config.toml
parallel_block = false
init_std_up = 0.0481
final_lr_fraction = 0.0
Below are experts of layer 6 (counted from 0) of a mixture-of-experts language model. Rows are named router (the router's row for the expert), gate (a neuron's input weights, with its number), up (a neuron's input weights, with its number) and show model dimensions 0-255. Each number is 128 + 32 x the weight over its row's rms, rounded and kept within 0 to 255. Numbers have three digits each.
Before each expert's rows: "gets" lists some tokens that make up at least twice as much of what it gets as of all text; "comes after" lists some tokens at least twice as common just before its tokens as in all text. This comes from a sample of Wikipedia text that the model never trained on. Tokens count by the router's weight.

# expert 14
gets: " |", "-", "|", ":", " New", " -"
comes after: "\n", "-", " ", ")", "\"", " (born"
router:177126124150151178107085122103088124140151147150045111091154206117101131153105154071130143144094071136144148207114129117089106097145088148113126120065105070118122059168079121156086092098132084184106117083070111082135097172110154114161151142124110138093094162092172170132089163178086158132075104122163097022141093109137165158116123094131110092156097127099105163180153173147123177144156157151098120140168137084138175128157174044151163157147105119098147080123156154147136147151138089127086126156117131169156104150132122125085150098123168065116113148122129118164063103117159118215096128146142170126121180119135169142127163082169073159133110150098110129132176149116183108161143059165113071149117139131168159158082096157111124123093104146153136116146100139119110095147064143
gate2:116084041087099117084168173105111095156192118179128131086110153118160163115055115118099089188133104165091114166140168114093143206101147119131131129133112126083148126145130164075143133089093122100073117146072123179122191134107146100201110048125123127078152132175170073106184141133108143127112094173102186148155101114127144127133136102107146138093139131133110144127111134084123203139127132078132118102156116135075115135165157088176115106109126124127158153112138163193119113217106079124159116117203143154155162117142110155170162088088134159119174103117081158083074092147139144119172171151113166152139122139171171107161120124185158129080156071083070113146115086086116096148080088158112137121140153169121135090131127129160112119193125114200167073103159167121120125120079134
up2:128054118129110097094156169067096137121153111088176186088151140109189106135100145155138144171178164129186141108080173124145165160085131169133138091126123119089105139137082213185180165180127183134143084105132113135107119142152106146106165109102134098106114177161182153134184161115148098140092112158076143062146097118097117066054149148111119155196097153130111145139117175111159130152149117154102115147150124122097138138181128097113094090153152124094140168108142159113133176196076098111149152189121176142083135090073141143110153078155180100091144066097058122138097045102097148128130125140097159121189096105091107126115165152115186129171167110142165150114138143157062138144131082182079088138123154115118109109122121133126133107125173169137154092067092171089148158147118097

# expert 11
gets: "\n", "-", "|", " ", "S", " \""
comes after: "\n", " |", ".", "===", "==", " =="
router:153140105147174160092105128168089126125116164152089128091174180117106128176095163057125124132090107148141166166131141151104084086184155140075131130094097088159138076135082097158126119098147082111069113107119122131176111120167140095167103110136114171076095180077152120102127096140081175155087119119138127081121107086174142171115099105113099090155126117091093176173125183174135182121132188165061125138112116124097126086115127047186156143168086064061139023123137177122094112157141127164089146119099135131151117129149173075096081088083138093090118180111091122146076126093180117143110152172191154068110144106152136151181178134108078147117143155101107141133170151106187150122127089148091130184113128165180115146131134144096094110101102159146122109138131129155145114179080146
gate1:177135162105081137164119159157090148114084134091136152165148126091141166152100135115122175152075101109130190132098111128136126162157176164113131091144182093111124093152099157193109101147151184076141141138085143119093090096169132150147069107180185099094109094104099115145150068149121166148162161102111094123082113147113116112104096128178141201056136106132153120191121137126143142156115128129149101147151139163150115158174095075123118116117176181127155149121158131123071086164167112164154128136187154143118139084164083106073162089101174118094142180094125077144167148154098124116041122218177156212106162167121139096154061134104077057071148144105140118144129137110124134147150132141126162135091215089071108148185154142157128206157104129142128139107142117139133130118103092
up1:154131120129141155109112090121133120164188104106131127146150177140063068134147119146152107102077147136155117135123098101075144148120063135168174075136110137111099123110100153061161144128113115091161140089108076135102199121149125131066055157162174168129133123136127167096131202146143077107145107126150093158148100120129198108147097169089110146210116092105141120136153121213115140117052158159078102140130152110072125103209179131126185096147120147069136181111143163146145050147112103077083108122121100159132110139082139124105120181152151119161125184132154110192125151120111094134148154093127131117143144096086136168138130134115167106142143156133104111157167144113165150095192166156115098221121202078122133158097146126148117120141138106193112191204066134153140113102143129

# expert 4
gets: " |", "|", " ", ";", " 0", " 1"
comes after: " |", " ", "|", " 0", ";", " /"
router:129123125166137148100101124120097127122124180177092111111153205097100112185109164037119143153079122123150133170120103100080117111128113147085102098098113099135129054176116107153097109083155074126107098126049126122124144135163176110150135167092121121077107148088155135131121156179084128208080099094106082044109084144151156187115143079136063131165101104094112158140173131180098170144157177165091095155145142082110186090130176000161144139147077122064135093104136144116102131166178103145105167096132114126148126115152129130144124072107139108114102166116093110174063122099159120186128161134159130088124151120161177154118160059140055154099155117110129132124159158105150137121155075124106121141093119163121133116112092140134111143124107136166148130172093172103116105130127157
gate3:069122138064095164168087129112095142176130117083101136120159140136196187133124138137150100148079117162138114116119119204150104120093175100113111154135105085137103035045166138134151121161121170110127123125064123148092125172145156161162091195110110132135109120127055108153133114101142176121108122116135114160103146086119153095136114130089182155154144152145104187115066129082169143177125114118139057096163150127144154160099121057146136169143148143157064125159143106144121105126167146144176133092129071129102061080213127121126108155154092079105170091127118173139118167120189203084148164161067162152116117094141211121155135123106099157137107157114105160205190126136143142140132160157086149116117162172107139146144117102167116104164066120181126166143147115175154144125129151
up3:126073166094104068180135099096165115151154164191154110158173102130160110153087117114100191117131144092108061165145150082136088162075143140125140140177141163146133150103154088150134106103164187124166118099139159097113096105165122135106110084135114152084153077133108153146164123168120136151180129091138129081118151137102172121110142117127127122151081155106132102160194133163120103176097042182154107154117105151095121148096131151144082136205147102141127152157150133107093120100213157156186123079081141149159136128140212099123034082173136120165109149084114092120071168087087132120140182118119137131126133154139163117100183101118132121095052181108056137125107132081165073112099133181107069102159161188150149174132120126089126114084120139106163148157097118108161162070125159